Weights of a small mixture-of-experts language model, trained from scratch on English Wikipedia: 8 picks a token, a softmax router.
Below are experts of layer 3 (counted from 0) of a mixture-of-experts language model. Rows are named router (the router's row for the expert), down (a neuron's output weights, with its number) and show model dimensions 0-159. Each number is 128 + 32 x the weight over its row's rms, rounded and kept within 0 to 255. Numbers have three digits each.
Before each expert's rows: "raises" lists some tokens whose logits its average output raises strongly, later layers aside. This comes from a sample of Wikipedia text that the model never trained on.

# expert 6
raises: "2", "1", "5", ".", " of", "3"
router:163172127108111095093175094140127092127089086130150115117075111201125117135059168176067133144073130152108165108167147148110083124120104119148191089103138162106128118152155146124169113147122177145130132096112086154079104102192058132153126160096079132088115129075090130123108061119145199082162163167096110122148118163106071170119153094122137131142152177157113166153128162074136104095170127187126056153126154138097111102158117197102116160109155159114147105166127076086131136074140162
down0:144111153083104135075166102093152161113174069128154111092116134116095138156121076132168067180103144144091107116127124110139061158153161130086107153106137098185131125157120153124117116170130180134113135129147102096150097153106123031113107109148138100159126129112139186144032148114186092129133126133053109108119090134131149087093146089163212145081112134135091126133128160107142108081144070118178137099157084128107140098073061096161198137120100148195113166092139161145159085100154112
down1:151117173103126199144183152148168111149150135140116160169210126137198106166168083183115178122068113142145156145115125125142127075130142139129124121092118099096108080138085139163120160137146140144134099129122062105103097110122184117104090108106149162148061143146160078120086092147164180132167122111183102151113139212142066083125086110071104106114143108108068082049162151142135074153123095088127099117127135144118187103123133087097117114118194152137182154138149114125166150148096090
down2:115134101133165107125101107105131165091122110110140107124117147077098129133102154171105105120136119093134107161190097100153129113120128119075134149096185196109142101056144066134085105123092087116152088116121143069116120110152120205111105068160172067168105106144034135152111121102112144176146124188136119086172142154123146101177061186095198111150166175151125085169171117111093156120151112092093118151090042116134082113100154108107110149119129142097134118121123142108075149075184150
down3:147131156138143121139147128079184127136066106150110113154132137165179172066117108198203160144097128144150118166104106144119139156121129094147153100117149139139175127077154132154139155163082129114108113125136181124145170125081127087131107153151062149154128129137083155087119144102105160135095115166109172150165103119155156098149187165159046056107106149147138176106148137084104154152120068155114150131111152129225112172112135094027128073126137088093171140151148110051129113155083114
down4:147148102157098172038114161133076134102137121107135110154094134149107142097129116105141155138145097100106102164141110144155120086035134144166095190083122136103144140159119105152072138066125195169177174158162084062160132108140129115144064150087103144177134121166176125132179255149176176132089112096139108104153151128153134140143123097138181129068094095117151102088122086147103150158166156142161142140135128114085127165084177139156116089117153163142114134123125174110157129165117095
down5:069122108115131124186141156127150131155127157155145103164097179165111107135169117161164123096144166081123137123012130085078086136130158080083153121162172121039149130163159144129120196118126141117133114174130115135101100147130157115169154031102168169138136112120094141093122149075184142146179097102146116076178097117154120187097107099144098108147150151107129187080115078118079143143149193142106109105115142164149175078098152152152126069105145123120130124162159104090131156110176123

# expert 35
raises: "iting", "/km", "ishing"
router:210188097095103082107138110165125129117139086177160116093066090152155080146120155145062122149096089160095141092127157148144068159170081129156174089102136132068119092136158170148153058156135137155096162081086130170088079130162108151125163176111105127097080123126123160115087077097116153098198161152095091111145142117114119156123165116133131124188159178154110130180165166089175160117149088134184130180153126109088103106159108150077100163077117157090087138154119117129146131125141161
down0:201115087140118134153105069169113150117134156173155114118107108170082090095119107057144158100139125098104083060112137154105098134128115097110117140087146185136100079088135149120126090106156100092110093096147142096086112111157069126180079112117141132188162130124113088126104085198108139100101200183151132183135136092152114117059137178093150141100110087064135123080057126155126173099108116096122114116107108112094185151130117159169165083151089150117107152088156130178114090196116132
down1:155121123137118138130118151124154140119091108112078094188053152128068183101099137090150177122106193138111119171102123146130160119165154107048082164113126121074141138152122129109174184119115161088136096142138071111181190124123124081099100157168111149084152175116105210118193092136093117175113160161115139113146129154108136162142115094117131180090085123135170186062107108099183167102111118164104117145101135169173125137151123157152090132098174129084114104136094124141121079119224111
down2:105171100191111118107075145126150152157164155055094092124100081200122100104179135100191160198124126169139092128137126167115152163164101172178114087149148102126096138159126086160111091160138099149087078080128129071150152152163094102094122104102147166110147133153133178094120144117166183118114148147063079105136191135137144177123171108131163157190134137204113091140166141136147124133155078130090144098123103207085105122123161102129143142154106164144099124156112168149108127147049146
down3:144156094118178120088086149129121099132109130145119135149136160145155077120056164162118099145152076160094007096129122082083086108118111156130181140184110177185116114090118113088136038142137085079177145094090146087123128088096144152115141128131102106139158162139136160089139122087111144185125130137079076106105154101126114166103106162149188149106165139162131191185108149144129112160158074124112104136129101084116137162136163059114097121103147121136129075121095087186133111091164165
down4:076147196095131069080119139088179133131106162133157099137156126133090183103081155081092140124135173141103156186133138134108206162130121150165097194161176114004129097109143131140097128156143099160145133128131122107130150150111124137095098122121176109127131120108156162157175112127129075172154092146162127130104119132132084136111171140169125079134090175116129140163091124140097181116141172167126112170111136151090058110166126108213077145110127132054127167134103060126131113179157133
down5:077048170113063168119137130142142169146173069164123083194149146140129132129106132099159176123134111110134149104159192148129054094148088101108121118134131128132142101137129078162081115102124135159147151118056137145138074125099116108087140173150137099068176102151158076132132134122138109138162142180102130117096121129120161146114239093139107129217144164081107111145157167091157094158102182088136077151148113123140138091094145128184163189122164093151167145161174088125138142159110131

# expert 104
raises: "ather", "ades", "|---|---|---|---|\n", "iga", "oup", "ops"
router:171132100070112104091179075151108108104120121138163111096129089123128100149086151161091158140070114151108172100135154144175071168176125098127143106109119141087118096133163196173130049179134170127090132114101112174104077113154086131080192185145101107105122131068121106155078041099141158070195148151117104116123116126093112126125109089151129084142187152155065153148155134101113087104138088165186126170133110072094093098143129149122102128112100142103122129145137102111164075106152178
down0:053117141070076097147154137168122177096107092102127157103134058183157118152097130158146080159119159189128101142182111100138134130210139130157128107100096085091170090105105101182100161123164149155190113116141098161104101133184056126181161167125159159147125084132131140133090108165139170158118127119128153114186118125118122180110082122184101056113110131167165163156119147118129176112155162137157097151105106162100085164132089144080146103117092149163171152086190105103153129096143169
down1:143069114150146169106158106107102158100129163116106114169111126181130160115109159159086084121082112145154182150100120132118149092103181117122132126096151106101098074124119169175156136073120127145163156131180107160055096109102159129101166072128169111144101083142150111079140121140106114095143124183090136131126120122194093076079111099129155141108173185218195189149148159148197108129136126139184162072177109162163093071151109132181107106146179139126146083155133141098072127155130155
down2:133128139125087184166150120087119188141157147104071163156055141190137139087077127107156156123086126137117118124104122104192123117182151109087066140081074099154163133137019099152140062094145117142131118098149140099117132111100157137133056121176110153136122119134107142108123125162147093124144172138164148093122132109084137096092104130140109131108150166168156137105106119154177108198084136157091121213090175105100141112093090111138161132126153129175153084070174161088163142076096085
down3:101079095080115092117139121177165085124170181142103073144109122132136095127149119155081167145073137163175126147156156104106091127137078131085174149135104131102115090151124203156123084174114074181125167111136132114102148170182118128156155130139055160111162155122183125132123119146088076102150123129124069157160121189184129146131130149083132106129155151096164126126162103066150137122147091108064185178087141092099136113121083160111128155131052114138092185153058105138200116143118167
down4:091108110128182066110131135102125105108167145119109153096080109154088103108164141151090154105097092119118165144125084102131099133141148156074122133100078183077172112087154126182123137093165129108183115162072141132119153119148110191113087076120053053152182125063152081207145163058150127123127159116163130170104118103141145146161103113125184148122107091117111080055141110134121102172095159069154115128134093108162081115165166124094155113109094067140131072095111147100122131115090138
down5:117114111115115076144102138115161188138132086064142159096099074178176100121157083153137102160101153114126134125059117153117147203113132124155132119116161087066117193157164166112124108087108150080196108125132174164079186085156129139128132137065140173111083131125091155132195101099142104145136122135131109064140097134135118153149150145119129131079121116180126123106111107121155163167159142144103145159135157095136105120104153145097138058104130115078103063065054069141049139135171092

# expert 98
raises: "3", "4", "5", "1", "2", "9"
router:190167109097096118081189091123130085094131092166132104095048104215157107155127173151093143146101112139070165085129149152137079122157104118131179124067160122128112101169174156155128109138129175106132161143113114173103098139146089146122141189080095147102074139101078151119086093093119168108176147172132088131150114140138117155107179097134146106139132179170089143199160167105116103086114103169172085147158100147091093100160070126110123138103107188121090087162088106137107091115156161
down0:089131142118156116076098133126077141147153133118142128114131108155147118141102127156143114210163095152143152112154153119091137186177091115188081154117190153133165160121060118101154096108179105158099155112180158154102107176165116154092123110102138158086152070151130123132167140168096168140139134151115081084188150118098128085127126154025116110184114095132160154208202119104129108116142186067111094133093199115156135119159139124105182151175147127110139099119069146110109112163112174
down1:075084111091133125150115089085084159166108125090134087082089154093075173124130143152106131078145182153198135115077150178138157143154099102090121137165082124122178125134077184156100127140072109061120115107152150113140152121095085107138086130118158094155170173088142099082106167185129138091078066116119129115090143092086137070151088123116162093098061128133084092154220122126173154104150111105119105129081115124124115175125161060062135133160130111088122165116138145151112109126144146
down2:067148130141110052119111124173128161135133094147115147101126145118136154141088153078163125132102171103109086120129057110108090115107093095174119105106177131135165154084155090140113113092150218135131115102132071172134125176106206178082038106108080107093111123085173133137144093158177124180082094110119105131165175136158133109164143130134144096156097122076136102163070185140152163121122105093131118089136175178126100154173093148171130090073135106147120144111133085158103185119118073
down3:138143106153160129081140135087111083177144167135141139157147108144160115167158101087224140110154106098144144140104140178117107057063173143083127132127078154126121081126130122156159155125080092105134113085118158100155060171086125079168133155164108100161162115094136139122125164068101107149184068154100134177138134133085073136126132124060078135167171082124124135118163132128159145091162097112097101136099125181106126101090124089118156139057132177087140133113090225116124193107124134
down4:132135173176078104112126125160077113163148140125184149145127087068116134136199129105114172125114170119125129162103136155148074096129115115071145087146085053142158136064163115148146086138135075072102149093121158126152061113098139146086202159139150171142102143166131171097162188147096076159137110062182114111096144117129091073139159139112126112146097152140118115127113145094124147075112121080131121112058136163168110069097156116100099143110109213117088126147081161104133166140071145
down5:100110063078175100122122026117155131107156117144076094116116162089109074182090192160166138129105104128125129176150112119191097142111117079101130111176191157106114161169169111106132104143112171123140108098132104102129140148104134118133207220186156111128126117070103097127135116127102173137148112166190064110167088163099105138158147101141125142103131127119104141145106122102146099130169131094100156111150113128120096183160119086065071114111125057149138116117134099124109129135211172

# expert 27
raises: "ović", "ova", "ere"
router:174138100073093099100182092187108110122137104168174117114115102170149109143103179191117114153059107156074154122140157176135069157129102094161125094124121156078071059149151175151121102130129133134118175087104095137083048149127122169132168164109081127082122130110121114120055113118133139113168128139074109129122153134108099172118145117114141105136141194176075152173169149085165144098142098132180073140135140123049084076154086146107136126088116146120105139185132106129153098081139169
down0:141128108104111125109093138139123146117124192125104092178173148069143101075080140093092115120187119095153177185130084108116096145137114150130129143177109107101175096152168153135156054133116128155188169110111085165131137167092155160172094129155139069113110093142127097163179102117147120095142085137063087111168190157075123096084123121155124083174069058138155125121157120140146080096092125102165101151142184059124140082100162120153140123115145118113102096140076154094137209082117109
down1:102151126139130155142145164162092130117155142108121123142179145082075161136150085142106140166109141149141119110157174109173116091106093099073157117148148063088146117141144076121121076122111139123087192117139140081148168055178118164067157112102086158105100117160111182152087092177135096102069129061140069131115109094122127094133186138100193116200124139161112102116148098174130116205127135145174154144069166142125083142157121119119175123083179097120090095098093128113146098134209139
down2:043133145094153098111112160137098100160078129185167156140159127202158116111146165184143152169107187148082085184108117126073119136126184150137165164139144124107147157063149109153103084070093115166110104092156115090140148122138100063099111114109064111173145111170072182181110132119068162138151206152105056151183132094173133130157141136135148168104095125130104091118121120090098097135091072128141106093160131150123101110152123104161117075137142189122174152138117151135131092123117121
down3:107140097148125154083146141130175170123142120182155056161071113178138103083101147143105167162102161131137124098144093081133170043110138108094176141155101137141090115087145091099079049116133120119156179120110177079129123123129116145051117114148125147083132066207120212131162120158124133115089153147138102120117165094146097106129111098145135119140112157166115150123124159100176054116087049165115178131184082127133126144136105043141118145115143148144157117099104141173130122172111093
down4:102134157111096195147152113090100106127137183100119135087112148144160114069161053088144118146126136126135144107134129136090160088201174160117107123129157113133124097142094085081168103108111110104142113103114138111098060123116178132120167189123200115130106106088136145159177112164186196120177163106183152135100117162091114098149214097116108117138089059151086085157110060097112093165193145126124146171112178140151082104139151124099116160130142138108133032142144139086138143155141116
down5:141075141093131159183094114155102099123197115078126159169139150147162079117180137096129131103096100164130121141103194103057114136157136145132043100140083129136129132138059119154171101169169183130141110181107124112119127136154144131175167139101128184142125073154141122132130118135122102137154134134080123134144160161195134096111139140074077164069133078134152175096153170149138176119106053121117132123115150148202203088074115151078119127116161127074095067162109139140108138079118156

# expert 94
raises: ".", "an", "ac", ",", "o"
router:172129088129130065117182073167129091160107125159117149095105117167144099170108134128119137160080117124077165106130151173141110140118084113140189082145149156121085110157158148124153114168108139144122134085134109140107097153173061168119163147112067187099078135138092131108109071080119127111203125142096115127167115166138092148088184134126126103152170147141094174173161165097146146059139130141183070184123113104074098093164085163100122137081114204069126063147132101093137116106135168
down0:131211119126104120134114162112117127117160114065146136121075208085101124121143148153107167141127090140155108102101072130110162131113144107064145106079097141169080081110111141105195119096101159113151120163112137138088152131052143135083158114136132091153105077125099127169150111098143037106136140123157144095094129191107100134181065140166101132123140105140074129109118086135137192108152101117148155134124129068092141173102133078141148072059091103165059169180070163131130127138157111
down1:068146088097099124164153161163162130106125175148072115144124107115144137125129116120161090131119161154134094176143141151130149093198117160127118145145102209074158094113170171114140138140107063098119198158119187128139100141162138128152180093176165142122093069122194154114091102139136138131149073141110112185108166043102177129086092130169152143194143164099126154142224171162150133101149117139136137132106133163148068172127172124162120149069145174120116097126130149149133098187108119
down2:153123141108060135133090110124130163021104117156140133127121119156104120113132134194039141139201132141107105130079108145106101093146106133139129116071103120095118148183129162165090083163136125135155117152124132111161152121134193109149134179119218152144125068118137125110110161116119159145113097079136151098148155172112081206067129091167141120118039096108079115106078159138118115103108121118157133128120129153200142113120120139123157189144145067085148187176090122147108111171142090
down3:143130109128130113083160145150144081159102062063163129121083130117117153117128151092085142111049156147134091159107142076164124204122149142150179147064155106152169153089118145170113156150157113168126150136073048153121187099092147113140111105114107087105115148171132134181053102160165137153131155086120094088076095169138166100172093126143081146079126146163127114120111108093109149172187131149122091141174129127069082166113134131105133140097124144160137117127155089063130063059157110
down4:116139156040146124080087128147145136125149176112209142171122133149096153105140146138163144095117154088139120131133140156170172182108176050130090108134093161139116057123119063135112215116120116169134130133121123111176122141116118089114158100170179099164107149116079130107176150059170146100162099141126150114108133147129149130092130120108062154124101191070188078139064112121144125137131094091136099116130124123108147112118103107047074117118160164207134093147112165154154151147180112
down5:137135172098077145179103167139157109116168174095163172138057124131092110190157130089071135095114140123185127085152143151121091133143104098013145152083134128108037115124114125167088111187117094189121062149116181140080105131157134112151098127126144131098103099131136163085081140179101140158137195108141125136090112127134096140101127084131126105062098147160134134143082108190161133072121137101119134148114091112129131083120153135123081165116161152139081088063120149129164111137177135

# expert 2
raises: "2", "3", "5", "4", "1", "6"
router:169169084090084114091172088162140118135086115180159109118097092195147089164087180168095164133119097140092150107144158149115071111137082089169176094086169126112112118145127185129148073152154144121132133088111089196072110124165103142098125153089081132093071113094087135151111091115124151102149177165102100125159121145123096198139156072141160091182148174170104165186139151137141136116129102160141089166152119144089083082146073146109111152096123184117110088174138119110119089067136147
down0:157110141177093138181139108154118130112101123107105146128127171144107129136153086143083087105129163115167111142122105118175088142097094126106238134180158193114055168145121100169148124102063171104102046155093127144150089158090111178131148193135139120109135128083169099137096098116079082167117195164092050161123162110117156175155133133152147139106135159146129095129159066102091167101124138169150116138143161124094156072127151085171183073126141151144099104117128133147137120098098182
down1:075193140077124186088138110104083137161150164147139124095111115112130150091078093112150090151121131115168163169190058123092079166068108103109147091216123121095120170132117173111135116130035131118111105159108122113120042126132111128084131130072117109108139104138150149093077141102157120074091123132111114093165116170181087124120120119141153126128190125155083146162156132132081133084080163104109186120144156145092140152144093156061101119120127091112144091116163086081092100110064141
down2:059135127132146179123070137155123100111202079156139157124124183143129095115157137119162176075120112186215124098151131110123080070105132174091148150127089134090104141118147114143092143096127152112111095176124121101104060139206157147074131111095054099107120121119120085116119114098167147148157183119083160129136141072132132145201105116155081161123124129157128104125119113112120119205095118152126142125111171138146098111102098127189218185158155190115119117077087113115112151097130126
down3:170066101138076148085144071160159115129142139122156157136126167064119072088178134128137133143126098102068108167127143115145123147078086160103123113123135110146103078131117193107044134203090101107156163099109080117162083167134113141119122117161132146182103137120100097121066090159094151079144137122137119151101119149105053112133159044127110162147113072123138135098104159196153183061072118163102126173100174135176154125154108118095107164132141080098095145130120139138102108163089086
down4:127064114160149166235115137160115093120138181145075189138130171122143148087133108185078110104109101122106161144117154117177127107160098114186089122141136150095138155185103151123157125054158128154156150180163090147116078120115071128124143115121139107116115149107126108200067148161042108113062158142125117161114138178137204166093114075094079143092138149152151066122125110157126119174138135135095153147121162146160147113168148149142187107113114116139176162131170109088140150077141147
down5:138142154087138179117123122077104098132119131145133092115100122125135140148113129141180135163102154086133125127133124130114104121107125057151152116144112161123152128109133114154093101133114134138120096085115152123141143100120204056126069204145109118115126162167169100084126085069116127162096120056136111169203113130183144132155123192139170122111125104110118135143125126235142092098063106108129149125190114088176158152095117157180096172133191083091088082102110135142109143185025163

# expert 11
raises: "2", "0", "1", "8", "9", "pts"
router:156168150090122087072178126130173124164077077168175106122097103161149099140087167166078136130056095138097148128148125143134105109137114097172137094071145149103091130156152133127171094141109121151142169124125109197057109113170065155126133151063090129085093139088117139104105046080119190095173151145079090128115128161134069163122159123134113136163136152141111150160150205086102139119147150138123082165109152112091109104159102167084119165106135176121131079157145098097131089066133173
down0:171121152152172142102132120123101127136157084149129177105168169083139069127149187111126161102133099084141094150033114123108086095080166122090121146163117155109145089148161100161108125110105139152056097128118126113090069095167171150138129158125168121127163120093168104137163152121178190098155137110218157147087115183144085132107138100129077150137101166072159061105066084139110109121159103141107106161147109142152083199130071109133110101124110163123088108127114091109104208138091144
down1:140132076194106166165154132090109137099079165058175136040085120113154139182107148118172157163133088093158185110146126129104154066082127148096176137148146150061174111062147149106097109145146131143129087194129150093169176094178081127157129154145130100159109102127145099149142169097121136174123075169098165142124143099176143135123156126166101122184075158082126185173084133113105117173113168126108136141123104196128144131129121077172129079113131128129138125120137189174142145129173142
down2:154079117146073110145149133198134204146069101129109113081066145123097117109109139138127153070158102171073105096051133139156146172074080152143104137116111172108164114178119118082142126101115094044131123121146108159120162149134114137155142109189108223100155092115114154142132075176127149105129099110184121141142164132121174125119162093144151155151134121129126122125167110136149145121113127060075115120149201140127132078167098140119128153095145097094114192157151155100062094148151056
down3:167128140123149114079110087089169133096149103086134120092147109062191195141147115095116139172119108127144130135144127144113130121097072109144129117117143124122084157167128121063064148063154128115121136141164123085107197122134127101132181162120125153122194132167129159147141161165155149085194155130102065126138151115110093101159120117149151205117132150118090203214139180138139127150191122101145167091131067176094115146092162129091105147104107142132089070132078114200091136109143185
down4:158113138189153152153104158074117072140158083151078089166065178152117127147088182168128163103167126151092091185110155155137122146084154106084104120064112109164113150089126100161069098155107102156078140143102131119150131126129093122100148130111112143089118111161114122100097130145183092142069158125113096111104128138200117128095161144078116197115157077162092130099107153179146105102140125135096115093095109171079112119162081153160127108133130199131061137119134177109199107183077073
down5:072131114147069137085140132171128100113179097130138109117187191107130159089206121147055072122125136114190183071124139122125125095078144158101093149093111123141160114134153078150150153131131143107158148121113108163139159093179148101139115161135137173162095191140115106109109144113112142118101127134109184176122143134112062102101118131093116114133210088073097136115152097168179119110081115116132120053175208117122100069163064134111149100163068130159124154110111103134140142150193114

# expert 77
raises: "5", "nd", "1", "2", "8", "7"
router:174172109102091103077179084120113101095120076143145086115087111175143090152133137166068127125105074125070157084153124146160086143191118123133153108084164126122110099196174175157148083159137174144107165119103115144117096108176118131115147181083100138101110130112117145159112092107141157102197169192124102124161107142102108147119159088128170125143169146139066142191163173083104090110120096140181121167147103107058103064163106137128096155096099169098141103185092131123136095116174174
down0:139207133106104050108164124163145084165083129111140130157143143123086100089084193130146110152124158105161092105164047109131152137145138142152130103128172147059106143101143169098129106077113114141160069094076111130110130133125167165119155114067084143095129167059153069124081109129151095109103199122117123103155124095157141097131125144132064157194162141145144176135104107126114108158176107192146167083123077094149135091078134171171100152108113170096097153157173177133121145095124163
down1:152193107204147093140175130133073089139062125174129150118113155106160125070071132141201158189134154125115198143113106127118111130106106061117104133097179091110139095131098174105082074112153130122117141115133102124102158094081084145184100133080095157173135142095154165155091137110140149146105185128046088178109106104187139105099164179136142172088127135163109138111157107136098146128116084102145097132092126110116172063106110130129164145140117173069131151107093105177140123187158145
down2:148094136159166162127082127121105192091122166136121148077094087135116094130148146141117135124124084111166092081141088117134100132107101163127101100111113086154106127194082093114170112135179053088070187173132102113117056101117100142131101095130114065119158126188099154108086146137143080097142189098132129142140091157120074103063116144128112123114165133161102183119113098152081130017188110127093097108126096115172120183075081108113134148178121114140190118095111156149121169135121132
down3:141105145205081124135159172076110153131108168128096084153140163156143178103168099147131117101138156133070088106132095120155055128166135108119112084087097138190135156121089140126091060107100161122164170098103103143102127134166089084141056115088138087139114158031088175114093060160104139131147173178089118133145113175094150134093159130162147152048167106109092112126100159133127093171145077134074140168112051136175112179107112097132129125111106161115132085126125105107123115128141129
down4:162139113122074148136132089102106137103082138094151107123158091082057126168098137129211171152120139055090130118122098126145156088131136135096098122102140079146119141117140085171095169098123139175155118170133143132158115113094141136141110139108146063130130125089086156180143137136129173133142074141078177133118152150059065149088133092238183111110124144132077172144135198145136092131091150158167081151152088118163110081084085148163155182153172180120074131153122128124098159103106115
down5:118100158147200116128165060130131098035170137161105139106132157160138058137082148144118160014140125079127168075194135164137082166079123092135109126137090158131167124114132075063169124140145144130151107179114158099140096078140126172132162112183126127119117139093142103092092103168119169161104115156122103139135091164144090139142097162147175168093082122121080125111143124179116154118210132111134160151122121175127109150147131149092114200126128139093118166116131090075157105154095153

# expert 62
raises: "5", "2", "0", "8", "3", "4"
router:192155128092100071079180093129160115119085082175151072123099125177164111151081157193086140156091101132101144100135124127146050101133114090160147105066121146091116106177149151108157104138135198171100136124116064181088123114166081125111130165088083123102120128073127124111094058107109162068148165137083098134153149134127111136156166111131101132157130168180107157166150167097098139090154152157136098152125164113093111092180097142131085155083128150106130062171123093103130099101155181
down0:096100058101090125109147101139141102084046172136051110148155131115059156168138136133146148160124087146112143115182152139146179177073108130143140103161195104146154143083152155142121179168146118190082154143113075099096161168137127148160151098115159133084120119115062123071148139131119146150111091092132068118133132126056149184143144159165164123116162119145164171104118123139186148147168177150168100162160105123153155156140149115113164116034157134081131141109109115126118162137172190
down1:121143119126116132099161116171062198127148057135117155129085114140115116123057219119131165127122136115125131079080178124105164122119080118137136202086131127105149133164133139074146165131091140159117190107110174130093144148108124097210107168109150075086182118111160124149081155144099205099154151154061153082100104158132098144070163164090131121177087135153134137159119115144090155161079146131099119148090177110109155077108166201142153116145136102141162126091150155137145143159111160
down2:149109096190121105093143089151102101142097126170120177133157086118149111100144194124159158172131140089133125114129074083091164138124122159189172155092127124161102124145111139094061058102155107144168125137119092139113135068111084171127162095129121151107096130171131199162132087139134142152132244139100118113158136113123111186093194132128123166181157145101083128183113163093173124065091103136099109125170102165128132105145117172101104126164121197133104094123152113124149054159182143
down3:147149130142127161117101145115185131126088180092110168154128149140153166082191069056140169156151095156120106103169091092150131095031069093101176126185112180160114088109157143143128145176124115155158098053096112096169098117141129112116119174100115131151112116092190068085096139108151141129166102081190126167166147149130103132177142112143157128106095134132162087088151096101108098086153163107138128163169102115086089216125156094143126144111112092118161181123193121132127117108132138
down4:105108090116124132162161140108084092127164143147121097129154150102103121157115150127163146123157131093085147103111157134049176188097191167129107163125150085099134122074116114110135176109081085101091126176122110148096130155067128183125107130150160080110092123123164012158180133157179129167132106138152143075075086108099131128176085100085142179188171136087101097104125142164114096142118101114116143129154115089127161070163177178126162078177114127090191160111152109117115136126125074
down5:104152148081089112086119128084134155114110132149190109118114121143132155162142154144123121178134166141091122150111121098096152098109147121105101155161170101126106084073136135143031037102118127170128128109137086090098115135121124145087127117098092130135132136130166160120164156164108189148161172172106134102142082115108121084054130120177137162055067120160089141187120180143094167104119151133182161181207061129111088108088134089110122137200153168149126077126099163117187122151117148

# expert 42
raises: "|---|---|---|---", " %", "|"
router:150153112087112101078156107146147083124089086148175096143130079154127099169121177136111128139120099144099191085172136135132094168156112129171157074110144149108099076138170195174168072155130187132134140106101097194083091163133111116123121158082102100090090101074115124127104076129156141105194160196101114102124132123132128162162198089167162109165182172156075147138153194119095100088140116161158108166158114120121079107190121133118097146111115157129091122161117107093103093123154193
down0:169156145170229111165043114135096054181072123178129189114125167120140178109177145136164090141161117107197151091105118137124125109150138069172165169157139084093055145083173127124123158166120158179116168082112106151131173147131081165118134162110099123130142171112106094155158090105152189155113187083152144125120138142114120133140178131129126181175209119115148118139091107110154100116092149170117144179163133172120126131111143151135131115113109118180113141133129125161086133138138178
down1:133129093101129110149080181178145143082059126164135100041019127095139185129080147137067125174138141149168150123175104165062115146103104170124088113135110126110151153127143140155209127105177126125129169126155162144110156114134101158141218087082117114144095124161088107172126169158144159085116113169107098128170125141143167076155121146147142168119141087148110109107119146160069150113154141135097202126126118135118106167175145144141137154141130072111107152166059108182157117114146138
down2:158175136126191089098116131086166154158145146049118138138113115152144107124154121103155163081063114156117101146170108118123143079122192139142139084153097110121141124090097143136089176110173145152155110144211107131146177162178180088139054079112113150198149139142128065099116108067107079135109143143121126139136129119136096148126140097116166146119092142114192059068114162109102064169063135122124203117139127114187138120101111078121133101102192189114158126116156112137140168131118129
down3:105076094104140148148091150128137150155147151192109146091152110125129146159169171131084121164063156142163128173154077090122117112108101142145126134177075124169126099142169116213086150130163097128136189104140102116173184160128221103086129144172072155134188202131119127084062113189129089172103133142081128182101146087150128122123165154148116075113138161129060134095144139117176088085121109130110134117087105138148102116126126111111133107152063148122153094127098176147114136189175124
down4:137113143085139111131121112127135115113140073146150096123123110136117153188054152099165164198102161137140179125069080168134194080074095056160088107119118143091111106126129148133159169094132145112150124198140214166122147068142075186137161104144130100104133100120128107117108111156186127088104155174135119150092108145119131161146208116136157149147174108160119181178108118132120122120107076106157120201148099083070125119184153192150172135121152103117180115109130115092103153166114111
down5:135103186151155106154121152137091126128154106120086078034112114179147153106087101167100146078157089159130139097100112134105081104155092133036153108075144139161118178128172115121156134131149144147152199122155120153116073141124134152115165172084066151117166189129128165013113094105106124143085075084153116187158092178132104099157118098166157130146117170121049098135072146138117085115126098086107125110117128119111136128132113138123140131156186128089090105177174124127155122147129135

# expert 87
raises: "ouse", "ional", "ations"
router:149190134063096090122158063125153083119116121170143110103127067159152093163089166190125150175065116163117178103137157168172076126158108093142133088128116153074102080157150150160129111183142148113103146081077100173110093148147105151128155180128124092070107135120093137139081101105104177106186159162136109122158131141106115150142159127185098091183179191137094165191140137098142130119168119144171125198116146113102095081162111188116110153104104142096077119129119101085133095100152143
down0:151106048115140080141136159192119120131141165099102107098088124121136111122131194088097153112098094180130127132126160153159152155168100142136106142078197103087098162129114201084123115113130087063122143116177115133057200156124116232117174093102095154105117119149112167093142075138148123120151133136140158109075173144195164109118090142130138144128154164155110175131154170125084102147157081114107138141149161114084143118126143188126081122129122076143125064134073147072175099133154108
down1:110122043158066119129123146059081157162168158141155135168150132127136110120144148151115105099134126107175170136118100098147126098152149183142182125150144091114117090181157103096101120073089117121108103129153156168179089099110150070083180113093150098084103127130157161159134135110159190146122126121101141150134084095071120130141075135128133136123053108140125093110124179124129195120147130229107114171119134122156091082116130082083112140140098137106169170151130144038142172105086205
down2:143143124113070106148097090156115124130132172173135192181168095097095152101108138143162080175112146146150129100137135086121168150150106131157165115143125096144119119167188123143049067122104084048143084158062142132102182178175128134145090080141162119146175108150070196149079120094124106164163124174125065096138119079178093152139122132187109087129143130129110126112136160132113169145117169075126141129125156124152109145138138115156208127172154084094070168099141168125107101150066138
down3:142111120143117109145103121165109122126117160101167135108083144168140099128130118122102177200047136060131088115102159137093110136108132171111189112128102102157099117113163050176183112077157097106143045110150184151174125122141048100136129078088115169128101102119138154085153145140107102133112158199099165113152160121156138132123184125123075184221185121136132139147140156129143123129127100172146075126151144094115105105125094123106113201116107146102095077111105114088068098105134170
down4:083100129102191103074104135121138111094165128106166132135153139109127114109125134198140165130154103174178106155096132170120075118166145150101108135169140013188185162175088175077079122118114126085129127097097137136177109121114104127106105108161147144153140144143147142148100161081142146126099114089160112070099116188140124144135138065112170096120103094138102108168085132138155186138173153189086136084119102139075092189133100158116118124159171121114154146074115137134198213135149150
down5:070135138060120104129083145110062112083138131124156130162083119136148088144201155098144116103111201119123139119144130083124148139144143230137139098134084099145073157128122167126091089160131119129146074109106112114087116130142130121114134147138150149086133082185069124166130113092118069128083225108118099124104140050138166127128085130134089097180032137105143128127161135149094150064115137109144156125125148134154083131132134077136168104174136087095110149121106099144143139088088208